Below are experts of layer 6 (counted from 0) of a mixture-of-experts language model. Rows are named router (the router's row for the expert), gate (a neuron's input weights, with its number), up (a neuron's input weights, with its number) and show model dimensions 0-255. Each number is 50 + 12 x the weight over its row's rms, rounded and kept within 0 to 99.
After each expert's rows: a language model's description of what the expert responds to; "mostly gets" lists some tokens that are sent to it at least half of the time. This comes from a sample of Wikipedia text that the model never trained on.

# expert 37
router:44 47 65 39 63 53 36 41 54 43 46 29 50 38 72 35 73 44 54 27 37 45 48 65 53 49 38 32 61 29 50 64 55 69 27 54 59 35 53 63 64 55 49 45 76 44 56 38 57 55 57 60 50 63 49 28 58 31 51 71 47 45 40 58 39 33 52 43 43 58 32 68 40 59 56 37 44 28 60 48 57 65 59 54 46 51 43 59 40 72 58 66 57 41 52 52 40 51 55 42 25 54 75 34 35 44 57 62 49 61 53 55 57 45 57 44 32 63 59 59 49 55 47 55 32 54 33 29 46 53 36 66 53 65 52 57 49 67 46 43 19 47 44 56 49 60 43 38 84 38 53 64 67 36 32 23 39 48 56 61 42 44 37 43 61 42 38 59 63 79 52 46 25 46 59 40 50 43 55 54 59 43 40 36 57 38 76 61 28 57 38 70 63 66 68 51 35 68 48 34 47 46 55 35 49 71 61 74 44 66 28 47 38 50 55 47 66 43 64 64 45 52 50 42 75 66 59 55 34 50 48 42 36 32 54 56 38 43 43 60 56 39 65 52 50 41 49 59 57 46 39 52 62 63 47 28
gate0:51 56 60 58 62 58 43 49 40 47 39 48 61 70 69 37 47 47 38 28 61 60 53 58 47 42 38 45 43 32 52 56 63 37 41 42 49 43 62 40 45 61 60 31 31 34 50 47 36 18 34 56 49 43 48 41 54 50 66 64 44 44 40 35 53 38 53 55 44 56 65 60 41 53 59 59 48 29 46 42 43 56 86 49 52 32 49 62 64 55 60 52 39 55 64 74 67 44 63 49 69 42 58 55 45 48 46 66 55 50 58 36 35 53 58 53 52 34 62 52 22 73 40 57 71 47 37 45 43 32 56 49 52 44 41 42 57 72 51 50 19 35 36 77 57 55 31 37 58 44 51 62 69 50 66 35 68 43 62 39 37 40 70 47 52 43 45 51 82 65 52 39 42 49 37 75 58 57 63 79 71 56 35 42 73 48 64 45 54 46 69 60 78 57 56 44 39 63 49 42 36 66 59 60 43 44 58 61 50 72 51 20 68 56 40 49 44 53 59 59 51 61 42 35 60 54 66 53 49 49 45 48 37 38 67 55 50 27 56 58 52 52 49 40 76 53 54 58 31 41 49 43 54 34 39 61
up0:38 75 24 54 34 39 46 48 62 56 36 42 54 36 52 56 52 52 35 61 45 67 48 34 51 45 47 52 61 43 45 51 42 53 51 35 68 57 49 33 52 55 80 54 32 25 60 35 54 57 40 44 44 38 66 48 69 65 55 31 36 55 49 46 52 56 71 36 44 36 46 78 26 60 58 74 79 61 33 46 34 59 41 62 59 46 60 62 39 59 52 68 40 72 31 34 66 70 49 47 34 68 49 44 75 60 63 52 48 54 55 70 47 43 34 46 47 35 24 49 45 50 56 69 53 56 50 56 57 54 36 50 63 43 33 52 47 61 47 56 43 53 43 65 43 74 42 46 61 51 28 38 50 72 49 67 70 36 39 64 36 45 55 50 59 51 27 65 27 60 34 59 59 69 32 71 47 39 51 56 61 61 39 33 65 46 68 73 47 50 50 65 40 44 45 44 56 46 38 64 61 63 47 54 53 47 56 61 40 67 42 60 61 64 46 48 60 58 35 53 63 51 58 37 61 69 57 48 58 46 36 35 51 42 57 61 76 67 41 60 25 57 49 60 58 35 48 53 28 50 58 48 42 42 57 42
It responds to: Unit and magnitude words after numbers, such as million, billion, seconds, km, kg, sq ft, days, plus cells in numeric tables.
mostly gets: "million ", "minutes", "pm", "kg", "million", "km "

# expert 40
router:37 69 50 24 56 55 40 47 55 65 60 37 49 55 29 56 44 46 60 36 43 55 63 56 41 44 52 54 58 50 43 56 55 70 39 60 43 61 38 71 31 77 52 52 29 46 53 42 70 41 57 29 67 60 44 23 59 40 48 66 27 36 54 57 44 27 52 19 49 51 47 47 54 47 53 60 38 35 44 59 55 47 38 57 44 48 47 61 30 37 37 65 37 46 31 53 58 52 47 40 37 42 51 39 53 52 68 44 56 58 35 55 54 44 56 55 60 56 50 44 70 39 37 39 33 57 34 48 55 37 51 68 42 49 71 40 42 79 47 54 27 40 39 51 59 39 57 29 61 51 70 61 37 38 24 57 62 54 25 59 53 44 48 46 53 29 36 57 60 77 50 46 23 45 53 18 32 42 65 52 34 60 49 24 60 47 46 46 53 44 38 61 68 72 59 57 28 48 31 34 55 48 43 42 37 58 74 39 43 44 31 56 60 41 57 55 50 30 66 53 56 55 40 41 78 67 65 37 34 53 47 52 53 58 54 37 44 38 46 63 44 44 35 61 57 47 42 41 48 37 64 57 65 49 47 37
gate0:56 49 37 47 53 34 59 32 70 71 42 53 45 38 37 43 64 81 54 64 52 39 43 24 58 61 63 37 48 47 46 38 35 30 58 65 37 33 30 52 53 65 39 58 65 49 43 47 45 46 34 35 58 51 51 57 68 40 38 29 65 48 63 63 39 52 64 65 50 57 47 31 48 49 53 52 61 44 79 59 52 52 46 52 70 33 58 34 29 33 44 47 49 41 36 57 66 34 54 45 47 50 67 37 43 46 62 21 57 73 57 54 29 49 43 39 35 29 56 65 38 66 44 49 45 36 75 63 40 52 53 30 42 44 59 75 54 54 71 50 24 42 66 66 54 48 36 67 42 50 64 49 46 69 50 39 34 64 57 53 45 56 67 45 55 53 50 82 40 50 44 61 56 60 73 61 42 47 44 32 52 54 54 51 44 22 37 50 66 50 54 57 47 14 61 51 71 43 69 46 46 51 67 64 48 39 49 50 66 42 64 45 32 54 35 48 46 74 50 64 40 44 50 44 60 49 38 62 44 70 51 46 43 61 55 54 38 54 52 35 53 49 44 69 58 38 70 57 45 41 58 38 67 63 55 55
up0:40 35 40 53 55 66 71 29 45 40 76 40 44 64 44 46 43 46 76 85 56 56 48 56 68 71 67 44 33 58 41 47 26 50 58 48 44 46 47 52 52 38 57 57 53 49 48 58 52 59 41 40 49 60 57 45 27 54 53 37 58 66 48 56 54 57 38 53 45 51 60 50 38 25 67 46 34 44 75 45 52 38 40 66 54 42 49 55 16 57 53 29 48 43 44 46 42 40 41 40 50 74 54 17 57 48 58 48 40 39 48 43 60 33 48 56 46 50 57 42 51 26 52 22 31 60 34 42 39 39 52 34 51 46 53 50 24 58 60 62 42 53 42 61 49 73 43 31 57 64 55 58 44 59 49 46 34 44 54 43 65 40 54 63 77 65 65 51 70 71 58 55 44 49 49 34 35 44 38 50 59 50 57 42 54 45 37 48 70 36 50 38 75 41 36 58 52 61 47 64 51 65 71 42 66 56 45 23 61 36 50 48 40 41 41 62 57 55 24 57 53 57 43 36 55 45 22 29 66 63 38 49 51 27 62 38 13 47 38 51 41 36 58 51 49 42 72 51 54 56 57 49 55 51 52 51
It responds to: Number pieces and separators in statistics tables, such as thousands groups, "000", million, billion, semicolons between figures.
mostly gets: "million", "000", "billion ", "×"

# expert 52
router:44 39 44 51 56 67 62 40 52 29 70 68 37 49 51 50 50 52 57 55 44 52 68 42 42 40 56 42 52 60 28 24 65 43 61 37 54 48 50 44 49 59 57 66 54 39 40 29 71 39 50 61 30 55 71 51 57 53 46 33 60 52 69 73 49 59 66 40 43 45 48 34 35 42 36 56 65 40 47 51 56 40 55 65 56 41 47 47 56 55 61 42 42 41 53 29 83 61 55 36 58 54 55 38 32 38 48 56 49 49 47 57 44 69 60 57 63 64 32 34 66 43 33 66 56 51 52 47 43 41 43 48 36 47 37 47 55 56 56 57 49 44 36 42 61 71 40 66 42 52 72 38 64 42 38 31 66 55 50 60 42 46 26 40 56 58 59 47 66 57 63 53 54 53 77 38 47 59 54 46 28 75 41 62 70 36 53 43 75 56 76 64 50 54 33 60 50 46 55 68 55 50 42 64 48 48 45 58 38 39 28 43 62 48 45 51 25 44 42 45 69 46 51 48 44 28 49 66 38 47 51 71 33 45 58 25 43 33 38 37 39 71 31 58 24 55 68 28 36 57 50 36 46 24 54 76
gate0:59 53 48 45 38 39 31 50 66 52 51 49 27 49 61 52 38 42 61 53 47 75 43 39 52 44 36 47 63 44 59 51 54 50 62 47 56 37 32 57 70 42 46 34 72 67 67 34 40 27 36 71 57 42 60 43 49 57 42 52 51 71 53 52 64 46 54 31 49 39 38 45 41 55 53 66 70 62 50 57 38 52 59 94 37 57 47 43 51 40 67 65 53 50 40 37 62 59 52 53 49 42 33 48 74 37 52 57 50 43 67 57 42 56 46 27 38 31 48 61 38 41 51 81 62 48 57 53 53 43 46 58 13 33 41 62 48 54 51 90 37 53 55 43 60 74 55 49 43 40 44 47 61 46 52 41 72 67 59 59 51 50 62 52 38 61 39 57 67 49 62 42 50 54 50 58 44 50 56 54 47 56 50 47 30 53 78 53 36 48 52 55 50 26 58 34 50 40 55 91 38 61 39 63 50 49 29 81 45 39 53 51 67 59 41 54 28 39 50 63 41 54 56 59 68 37 72 47 39 52 57 63 45 35 63 51 52 24 47 38 38 64 66 47 53 39 47 50 50 60 34 60 40 46 45 40
up0:33 34 40 58 34 51 50 43 83 53 60 37 74 46 46 48 43 57 27 68 56 36 61 41 39 46 51 42 66 53 38 73 43 36 63 51 59 53 80 42 50 61 46 40 53 49 45 47 53 74 61 49 63 48 58 52 59 52 46 41 37 64 43 43 62 31 41 73 48 33 52 51 54 49 67 58 43 44 22 54 71 57 51 62 56 60 64 50 20 61 55 48 23 51 34 56 63 33 52 61 61 47 41 37 51 43 62 58 47 34 63 45 73 44 46 51 71 67 40 78 51 29 62 51 50 55 36 46 66 57 49 50 48 60 42 44 55 45 39 60 41 45 39 47 72 66 42 62 40 55 32 44 32 58 38 47 39 56 66 39 46 44 65 61 51 60 29 57 65 26 18 45 61 45 52 67 66 46 46 64 54 51 51 65 69 46 57 59 39 43 30 42 52 28 38 56 65 44 39 62 42 60 33 40 28 59 31 59 64 24 44 30 32 58 44 54 43 41 40 41 35 43 60 39 32 41 33 55 29 69 54 48 38 53 49 47 61 35 60 39 52 54 57 49 62 43 50 64 42 37 63 58 39 50 43 31
It responds to: Middle pieces of German or English place and compound names, like -berg, -burg, -chester, Schweizer, Schleswig, plus math-formula symbols.
mostly gets: "berg ", "chester ", "ec ", "burg ", "berg", "bury "

# expert 27
router:62 45 48 60 31 40 69 44 55 55 23 35 48 43 46 30 41 42 51 55 49 43 48 51 43 54 47 56 58 66 38 67 46 64 40 69 45 30 68 60 53 38 48 32 55 50 65 48 48 52 31 61 41 53 42 52 59 30 37 50 64 47 55 63 64 48 64 53 64 44 39 54 41 31 53 34 43 52 36 56 45 56 72 40 47 52 57 57 28 71 35 57 58 44 67 28 56 52 37 52 45 37 60 55 43 39 36 54 37 51 42 52 65 43 44 48 57 52 49 68 53 52 45 44 39 54 49 38 75 45 27 64 81 55 84 43 52 53 46 50 18 24 38 59 23 55 66 35 60 42 62 78 60 59 55 52 32 35 47 40 35 50 62 66 54 41 50 50 34 57 63 37 38 54 53 58 67 45 35 45 78 38 46 48 62 44 68 67 55 32 43 47 64 31 54 59 43 47 45 67 42 56 52 29 28 68 31 47 37 61 74 55 37 42 67 58 51 56 66 50 56 46 68 51 58 42 52 30 60 44 56 42 53 60 52 54 77 66 28 34 41 50 37 68 62 43 35 50 70 43 47 64 56 64 45 49
gate0:27 41 62 42 36 47 41 52 54 40 51 61 63 54 41 38 61 53 44 50 55 40 20 29 63 44 45 48 73 40 39 49 37 62 56 63 50 47 69 42 58 56 58 63 55 44 31 42 40 45 40 55 37 34 42 59 46 34 61 47 45 49 54 31 48 40 35 23 55 49 54 41 58 36 62 78 56 66 50 67 45 56 21 51 54 54 43 43 36 44 34 64 64 64 41 38 24 65 54 51 53 73 49 65 70 61 46 45 47 55 43 49 53 58 50 60 44 66 67 18 60 46 46 52 54 55 52 60 45 49 38 53 47 48 76 71 47 48 39 57 46 48 46 40 62 45 32 41 53 48 43 51 35 60 48 47 66 57 51 65 50 60 30 67 34 55 55 39 50 49 52 56 39 65 53 36 62 54 35 61 27 67 60 57 44 64 44 55 34 24 55 47 59 48 34 18 73 49 49 52 61 67 51 67 47 44 62 45 52 30 37 64 46 47 59 67 48 80 45 46 35 45 51 57 55 52 52 34 38 47 50 51 52 48 36 23 50 29 73 59 71 34 23 28 42 58 56 62 22 61 62 56 35 33 39 59
up0:49 46 33 55 46 23 23 64 58 49 55 31 57 48 45 47 57 39 65 56 56 58 65 38 61 66 50 56 45 53 45 35 44 46 47 54 46 37 47 64 45 52 37 36 53 29 52 34 66 66 58 56 40 56 51 39 46 35 39 64 67 55 87 55 75 49 59 54 77 45 36 38 46 41 72 49 65 49 41 50 61 48 25 53 62 49 58 59 54 29 31 53 71 34 42 56 49 39 42 52 61 59 91 59 62 59 57 53 43 61 52 47 47 62 72 53 47 48 45 60 57 46 56 53 28 49 58 55 34 50 34 62 42 46 47 70 51 59 33 59 41 51 54 41 30 56 47 46 52 63 49 33 73 32 35 46 37 41 50 56 48 41 77 53 70 40 57 55 32 30 77 48 32 60 47 55 58 25 30 57 49 36 51 62 56 39 73 67 46 30 43 51 49 63 73 52 40 58 61 45 14 56 43 56 51 36 58 59 51 47 64 66 60 50 45 28 54 42 61 65 23 45 67 50 48 57 43 52 38 51 49 24 53 52 39 58 40 33 42 40 40 40 55 55 58 37 52 46 51 43 54 55 46 48 75 49
It responds to: Noun stems before plural or suffix endings, often about albums, charts, competitions and people: medal(ist), champion, edi(tions), char(ts), form(at).
mostly gets: "medalist", "festiv", "champion", "girl", "winn", "version"

# expert 63
router:72 46 77 44 59 44 45 43 52 58 35 27 43 41 54 31 41 59 56 36 32 45 51 43 32 66 55 63 57 67 65 51 62 38 50 66 46 24 44 50 23 45 54 39 62 49 46 44 56 59 62 56 49 40 53 66 64 30 42 59 58 50 23 35 64 50 42 39 47 54 57 48 46 76 51 43 43 34 46 56 56 41 61 51 68 34 55 54 55 60 61 41 66 35 59 37 24 62 60 55 43 58 81 50 45 48 46 48 38 59 44 37 31 43 56 42 66 63 56 57 41 55 42 54 50 50 46 24 54 28 52 62 51 51 37 44 59 36 66 42 15 42 69 50 54 53 24 26 57 29 58 69 64 42 39 38 36 49 41 40 53 78 48 31 55 39 44 40 55 49 40 73 33 46 65 39 41 61 62 42 51 52 47 34 60 53 68 47 41 37 34 59 39 42 62 59 49 55 45 56 41 40 56 51 39 48 64 40 57 45 44 28 41 58 38 59 63 48 34 45 42 54 32 61 55 42 43 41 66 32 47 54 55 29 33 49 51 21 75 59 45 18 57 44 54 60 31 61 57 46 66 57 45 48 57 32
gate0:45 35 76 41 62 52 65 51 60 52 44 49 60 34 69 35 28 63 47 51 31 42 43 53 53 57 43 29 57 67 55 54 34 60 27 60 78 57 32 47 66 60 51 32 48 66 91 46 52 53 45 39 56 56 49 58 30 58 52 48 49 48 36 28 32 59 35 28 61 65 68 58 56 42 45 53 49 47 41 56 42 38 53 55 49 44 64 43 54 47 72 63 53 48 59 62 50 29 51 34 61 46 50 54 59 39 32 61 45 62 36 42 26 51 35 73 47 55 73 46 42 42 43 48 23 08 51 28 35 51 51 52 49 47 38 35 61 65 31 57 38 44 58 29 58 63 59 59 46 41 49 82 51 33 55 50 66 48 52 61 53 45 44 44 51 46 35 61 49 72 61 47 44 59 37 69 50 52 39 65 43 45 53 43 54 51 53 44 33 36 58 48 57 44 62 46 55 47 57 46 51 44 52 62 39 56 51 44 52 59 39 59 45 45 75 64 61 49 42 60 54 73 57 44 55 42 66 49 78 61 56 29 67 37 51 28 64 45 42 76 40 35 53 38 38 44 71 38 36 59 35 40 55 56 44 39
up0:15 50 68 35 47 60 58 56 39 48 49 17 58 39 49 52 49 46 40 58 51 64 65 40 41 49 31 45 72 48 65 47 42 57 36 56 59 47 28 48 64 84 49 52 59 61 64 39 71 32 68 42 50 34 34 55 55 46 51 53 70 53 44 32 65 50 20 33 52 45 53 47 40 44 48 56 47 45 61 43 52 55 69 47 40 50 52 55 50 52 53 61 37 54 47 37 30 49 74 41 27 46 37 64 58 42 56 34 42 53 44 43 48 54 44 38 33 54 64 68 31 56 39 45 41 29 42 57 45 39 40 65 38 55 70 55 40 51 36 71 34 54 54 40 63 53 59 52 47 48 37 57 43 52 63 61 76 65 38 51 38 45 46 34 57 23 46 42 57 49 77 51 56 29 47 32 49 47 48 44 26 44 55 52 69 25 50 47 39 53 57 40 53 60 72 68 30 48 37 43 56 36 29 49 59 55 61 60 36 51 44 46 36 34 61 58 42 82 60 61 59 57 32 38 78 62 64 59 52 56 42 57 67 60 51 32 42 38 47 48 59 33 59 65 50 53 37 45 35 50 58 38 36 28 54 33
It responds to: Single consonant or syllable pieces completing a word after its start, like fin(d)ings, back(d)rop, rem(n)ant, un(w)avering, and words like round, back.
mostly gets: "round", "fore", "bound", "after", "back", "end"

# expert 50
router:44 43 56 17 50 40 74 49 61 48 45 37 29 60 48 61 54 66 50 32 51 46 54 52 52 36 40 64 56 46 60 34 66 53 67 54 50 63 56 48 54 56 43 77 78 40 42 45 37 56 66 31 60 34 39 55 62 51 54 68 37 72 42 61 54 43 62 48 57 57 47 44 39 55 53 36 55 35 47 47 48 45 49 56 47 62 37 46 60 57 46 49 55 63 48 55 51 49 42 77 46 58 57 40 66 63 46 41 35 71 47 48 62 54 71 48 49 30 51 59 48 81 32 45 63 70 54 54 51 32 50 53 25 38 45 50 35 54 51 31 28 60 61 27 61 56 49 38 61 19 42 67 60 52 37 52 64 51 45 70 35 49 58 62 67 51 38 54 56 57 36 33 36 74 61 61 41 57 73 72 31 54 21 56 71 65 51 75 48 55 24 57 50 43 33 42 50 39 41 54 50 32 50 63 34 54 69 42 52 41 45 45 31 42 37 41 50 49 60 40 51 58 39 57 56 47 47 34 33 68 64 45 49 51 30 30 34 45 34 73 49 46 57 48 21 42 42 41 49 46 40 43 44 65 48 51
gate0:87 29 57 58 56 43 57 45 47 44 35 31 48 62 68 40 42 38 56 32 53 42 61 56 68 52 30 49 62 45 46 59 53 54 36 48 57 35 54 66 52 68 32 51 51 44 29 22 34 63 47 43 32 72 43 45 50 62 54 54 16 45 48 47 57 57 43 37 53 76 46 69 61 48 61 57 72 42 51 41 42 68 31 57 52 83 57 35 50 44 51 31 55 42 58 35 46 56 41 74 49 61 45 60 46 29 68 54 47 53 77 56 45 30 52 71 74 45 52 38 49 66 52 36 45 29 53 41 32 46 40 35 49 46 59 62 50 64 55 42 47 69 49 54 43 37 63 62 67 31 38 67 39 58 42 43 54 56 43 48 49 36 34 51 46 54 28 34 68 61 48 36 40 41 58 51 35 47 63 77 53 49 58 64 60 40 61 49 53 63 34 57 45 55 60 39 66 47 54 56 52 64 51 70 66 35 60 44 34 56 63 58 66 44 50 41 57 71 57 38 46 62 62 31 68 56 38 30 54 45 53 36 69 73 52 50 36 46 71 59 66 48 55 48 39 58 55 43 47 43 49 37 42 67 40 53
up0:59 39 52 49 51 44 60 36 59 48 50 47 48 62 61 65 57 58 39 43 67 45 50 56 51 51 16 35 60 34 50 42 54 40 40 54 58 61 40 52 53 73 41 49 70 54 57 37 55 51 27 58 41 60 52 36 39 74 60 39 21 32 71 31 51 46 42 47 50 67 21 56 55 46 67 64 63 33 69 39 43 55 36 47 63 65 54 23 48 40 59 30 50 44 60 52 44 83 30 59 37 37 50 44 48 60 72 55 54 48 54 43 49 55 61 67 43 47 45 49 63 67 36 43 29 40 42 32 37 62 50 41 43 51 42 44 23 48 53 36 37 62 71 44 45 49 58 50 62 54 37 49 30 60 42 56 64 66 57 50 54 68 31 33 53 42 38 40 53 55 31 29 42 51 48 48 48 57 58 64 37 42 52 59 64 46 64 60 60 55 35 47 29 35 37 39 49 50 61 51 49 41 55 56 44 59 69 55 52 32 85 56 55 45 54 54 63 55 59 42 45 32 63 57 51 42 53 37 59 52 60 68 69 59 44 15 39 62 52 52 66 45 54 48 36 55 34 24 66 50 48 58 23 41 21 49
It responds to: Decimal points, digits, degree/minute symbols, percent signs and units in coordinates, areas and statistics tables (1.10 sq mi, 25′55″W).
mostly gets: "sq ", "DST", "′", "″", "Gls", "km"

# expert 5
router:57 60 44 72 54 33 41 35 67 34 56 55 39 46 59 51 49 41 62 60 50 47 60 35 63 49 31 52 50 64 60 25 55 46 47 34 46 35 62 37 47 39 26 58 48 34 54 42 39 56 65 40 73 23 68 47 47 59 44 47 37 52 40 44 32 56 59 43 59 44 42 49 53 56 48 50 20 62 49 46 50 67 46 62 45 53 52 53 34 54 68 27 64 44 63 37 47 50 46 36 38 37 48 60 48 83 48 36 50 58 70 59 43 36 55 27 44 38 57 39 36 58 31 48 49 50 75 69 60 56 49 44 26 54 42 67 59 56 46 67 70 35 39 43 68 57 32 59 40 62 43 41 43 61 40 38 57 43 28 46 46 33 58 57 65 63 52 44 65 27 66 44 49 46 58 49 57 35 69 60 39 40 61 55 53 26 35 44 37 18 49 59 51 74 53 42 64 51 64 25 42 46 41 66 61 40 50 26 60 35 69 42 42 52 45 68 47 27 56 34 50 70 63 36 46 58 48 49 77 69 46 55 50 55 61 72 36 57 44 38 42 64 44 45 60 47 52 32 53 36 50 46 42 54 51 64
gate0:50 58 21 76 61 14 49 41 72 52 46 37 49 61 29 52 38 58 58 65 44 57 24 51 45 48 39 38 55 45 50 63 63 49 74 64 54 55 44 38 55 65 51 71 55 51 49 51 31 44 40 45 27 56 60 34 46 49 68 49 37 62 41 41 67 56 49 43 37 55 42 59 57 43 53 71 48 51 52 40 34 41 53 50 51 37 43 50 36 42 58 50 45 45 58 55 60 52 32 34 26 61 55 58 57 51 23 43 35 26 45 61 40 42 72 47 56 25 43 41 36 57 37 58 61 56 69 41 43 71 61 59 64 47 69 54 45 58 56 40 50 55 59 38 50 84 50 58 48 49 60 48 55 31 53 61 41 68 58 57 83 50 49 34 34 48 54 34 51 49 48 68 37 56 33 63 65 59 43 53 35 55 70 57 52 48 48 33 49 36 50 45 60 36 27 34 69 52 43 49 41 55 49 63 56 42 53 52 36 57 41 45 79 31 44 51 50 51 57 62 63 37 39 63 30 46 71 57 37 63 56 41 55 26 54 48 51 56 27 44 56 57 51 52 58 59 35 81 74 73 39 45 43 61 48 39
up0:60 27 40 35 32 45 50 67 33 53 56 46 50 50 44 32 82 37 39 74 71 35 47 57 38 71 60 33 24 16 48 37 54 52 50 51 19 52 34 58 60 28 45 45 51 61 45 51 41 68 40 66 43 67 54 70 51 62 42 40 58 32 46 42 49 76 35 40 50 63 60 50 51 58 48 44 57 56 47 63 61 52 53 58 55 62 46 60 69 43 51 36 48 62 49 47 65 35 43 47 54 52 46 57 44 57 69 37 51 57 52 43 61 43 46 52 56 52 54 41 54 61 64 45 62 11 58 36 61 50 66 50 54 44 60 50 58 46 61 39 47 72 57 33 52 19 46 46 59 65 64 44 59 54 55 34 40 40 63 41 37 60 44 56 42 58 46 59 63 55 67 57 45 56 35 47 48 43 55 21 27 64 53 57 43 51 82 47 20 40 75 47 46 67 61 71 69 55 41 62 52 60 63 36 50 60 48 55 34 57 54 25 47 62 52 58 66 61 51 54 30 49 63 40 48 45 40 36 42 51 62 39 26 48 53 33 52 78 57 67 38 50 52 46 53 44 66 39 55 58 45 54 34 44 39 55
It responds to: Nationality, religion and occupation words and their suffixes in biographical descriptions, such as philanth-rop-ist, Catholic, American, mathematic-ian.
mostly gets: "mathematic", "Jewish ", "Catholic ", "Greek ", "politician", "poet"

# expert 54
router:50 18 49 43 60 51 41 60 55 56 54 50 51 66 68 53 45 77 46 52 72 40 57 38 30 47 30 39 55 54 73 46 53 40 44 57 44 37 53 66 49 42 68 40 68 53 39 56 47 36 45 83 35 76 48 50 46 69 62 65 60 30 54 46 65 44 59 43 73 40 47 39 37 74 59 55 36 37 62 53 62 34 46 38 53 47 35 49 47 46 58 29 42 41 60 62 63 44 37 65 68 67 54 60 43 47 41 39 38 56 69 61 48 53 61 60 62 41 54 52 53 50 62 46 52 45 27 54 59 57 51 44 80 55 55 48 31 41 33 62 62 52 61 44 38 64 58 53 44 70 59 41 63 34 41 11 49 20 64 33 54 37 44 53 45 44 47 27 50 46 56 53 50 61 68 44 30 30 56 55 49 56 71 32 59 53 40 63 57 43 37 60 71 53 32 60 55 28 60 39 39 56 40 45 27 52 56 58 49 40 57 56 67 45 45 66 65 44 42 51 58 61 35 36 41 65 44 40 34 51 58 34 74 52 52 47 48 68 38 36 65 60 64 49 54 43 48 32 42 40 54 42 57 35 39 31
gate0:61 42 56 56 36 43 50 57 33 35 64 51 53 75 36 33 44 51 54 43 38 65 28 30 51 48 42 44 41 45 77 37 56 37 51 58 39 39 39 53 47 38 47 51 47 52 57 29 43 21 58 83 68 51 63 44 60 59 57 53 64 47 27 36 63 45 44 47 41 77 38 30 42 43 59 44 43 44 42 44 42 65 63 48 64 36 51 56 61 51 59 46 39 51 44 43 49 52 52 46 46 57 67 54 36 17 47 37 51 60 64 70 35 56 59 67 48 45 59 35 39 64 40 60 37 53 63 37 34 53 56 52 46 62 40 55 26 59 58 54 41 58 40 47 63 43 47 39 82 54 64 49 44 53 44 48 66 27 64 43 52 65 59 57 38 46 64 46 68 39 61 70 35 58 26 37 51 72 44 46 44 63 70 59 51 40 49 69 48 61 27 42 65 67 51 37 33 43 54 47 55 55 51 43 42 26 55 73 52 59 59 68 65 51 63 51 65 46 51 43 49 61 48 73 56 43 46 34 39 49 57 57 65 57 34 36 51 34 63 59 56 37 53 33 69 54 39 87 38 39 61 61 32 48 62 34
up0:43 60 53 48 43 56 66 70 58 51 52 55 65 35 48 63 41 57 71 38 35 62 54 60 41 38 69 52 78 35 45 54 61 78 50 36 60 13 53 49 48 44 39 34 53 54 66 78 56 54 48 53 58 51 39 32 30 25 46 43 42 75 50 37 38 58 40 55 49 43 50 57 60 33 35 71 40 66 55 60 53 59 58 55 62 42 37 50 43 61 54 63 43 33 69 32 21 45 42 35 35 49 52 53 41 47 32 56 46 49 64 50 53 63 54 50 52 43 29 52 69 38 75 48 64 51 40 25 60 38 58 47 45 43 41 49 51 57 55 53 59 42 50 55 32 57 47 54 38 51 36 44 32 45 43 42 42 45 47 48 41 32 45 58 48 43 61 59 35 47 60 36 46 62 54 49 68 63 40 61 57 57 51 55 36 32 35 56 60 28 76 57 45 32 38 36 44 55 43 55 68 32 44 34 50 61 23 55 28 51 51 41 55 42 55 69 38 73 43 36 40 51 54 52 48 58 65 42 63 59 42 74 50 66 61 54 40 46 66 52 59 81 38 21 48 53 52 47 48 59 54 23 48 63 71 33
It responds to: Clause-linking words such as as, to, but, before, because, until, while, although, and adverbs like still, successfully.
mostly gets: "but ", "before ", "because ", "until ", "While ", "although "

# expert 36
router:51 34 38 44 38 57 51 51 54 52 29 34 65 52 59 54 64 47 57 50 61 74 53 67 47 62 39 44 38 40 49 74 56 30 64 48 43 57 59 52 46 53 53 44 56 40 44 51 56 49 40 68 37 59 40 51 30 60 71 29 53 38 39 49 58 56 73 75 58 36 37 56 54 70 57 57 37 46 41 52 56 39 39 62 41 47 44 39 48 73 39 57 27 42 61 55 66 53 36 37 76 64 49 62 47 43 49 32 43 49 40 23 47 66 59 29 48 37 64 50 45 69 57 49 56 36 27 41 61 40 72 49 56 60 56 55 43 55 31 58 41 70 43 56 49 38 35 26 46 55 53 43 35 48 39 54 33 51 39 58 32 35 45 34 61 38 39 43 26 40 33 52 57 52 63 68 29 55 47 29 41 45 50 58 59 73 57 63 33 32 26 57 69 45 47 59 66 38 42 57 65 50 67 40 31 52 55 68 48 70 48 70 39 30 68 34 51 45 52 61 75 69 56 61 45 44 37 59 58 47 39 61 56 40 70 36 66 66 48 53 60 41 49 53 42 38 51 41 70 49 30 76 63 48 53 65
gate0:45 47 34 38 41 41 60 36 54 29 36 42 54 45 51 51 83 39 22 47 62 55 49 61 51 57 43 38 57 60 11 48 50 75 33 51 62 47 56 42 69 52 56 34 50 27 66 19 61 60 56 52 41 41 54 51 39 48 41 51 60 53 44 53 52 55 59 38 39 53 39 70 61 52 38 51 62 63 54 45 58 37 33 54 50 62 72 39 60 30 51 35 31 47 50 66 29 37 61 58 16 48 48 28 50 44 33 50 51 49 38 66 54 48 39 69 42 81 34 65 59 56 61 25 39 59 45 28 40 55 40 34 34 58 68 48 69 37 32 57 46 64 38 38 46 45 64 44 69 44 59 48 53 43 54 44 53 49 35 52 45 51 46 65 51 38 45 35 60 41 61 42 35 71 33 53 60 54 57 54 56 55 27 75 38 43 54 56 66 70 65 52 40 46 37 20 39 63 53 66 50 37 69 66 60 57 38 58 54 43 51 38 50 55 50 48 64 54 55 50 58 60 65 45 48 71 53 38 68 56 58 48 50 53 44 35 60 59 44 44 46 62 66 40 52 58 74 54 66 59 47 46 43 45 24 48
up0:65 24 46 53 50 54 42 60 42 56 57 47 56 60 24 24 44 38 47 43 49 39 44 51 48 61 59 63 39 45 46 55 32 30 44 63 32 56 56 50 41 64 63 61 35 51 23 42 44 35 47 55 43 44 44 63 62 43 34 31 32 58 65 51 35 49 52 47 57 65 68 39 58 66 68 32 52 56 49 53 45 62 56 40 53 39 49 60 33 59 48 41 52 41 30 56 56 44 45 64 52 41 38 40 61 62 42 62 73 51 59 34 31 59 42 38 81 52 66 47 52 35 47 68 48 57 55 56 55 49 42 43 71 63 35 65 46 47 46 40 38 46 42 74 42 54 39 84 55 70 46 53 57 37 56 56 38 23 51 36 45 58 70 38 53 51 73 52 64 45 35 53 54 33 46 60 48 44 27 84 44 60 53 24 63 52 44 39 44 69 44 59 43 52 38 60 60 42 47 54 54 50 36 13 43 43 36 55 58 46 43 56 33 37 68 63 45 52 49 39 33 47 43 46 39 22 38 48 28 55 53 68 45 52 66 58 45 45 67 45 42 52 59 47 71 44 35 54 30 51 54 66 69 68 46 74
It responds to: Pronouns beginning biographical clauses and time adverbs before verbs, such as He, she, also, later, then, eventually, last.
mostly gets: "He ", "She ", "originally ", "he ", "eventually ", "then "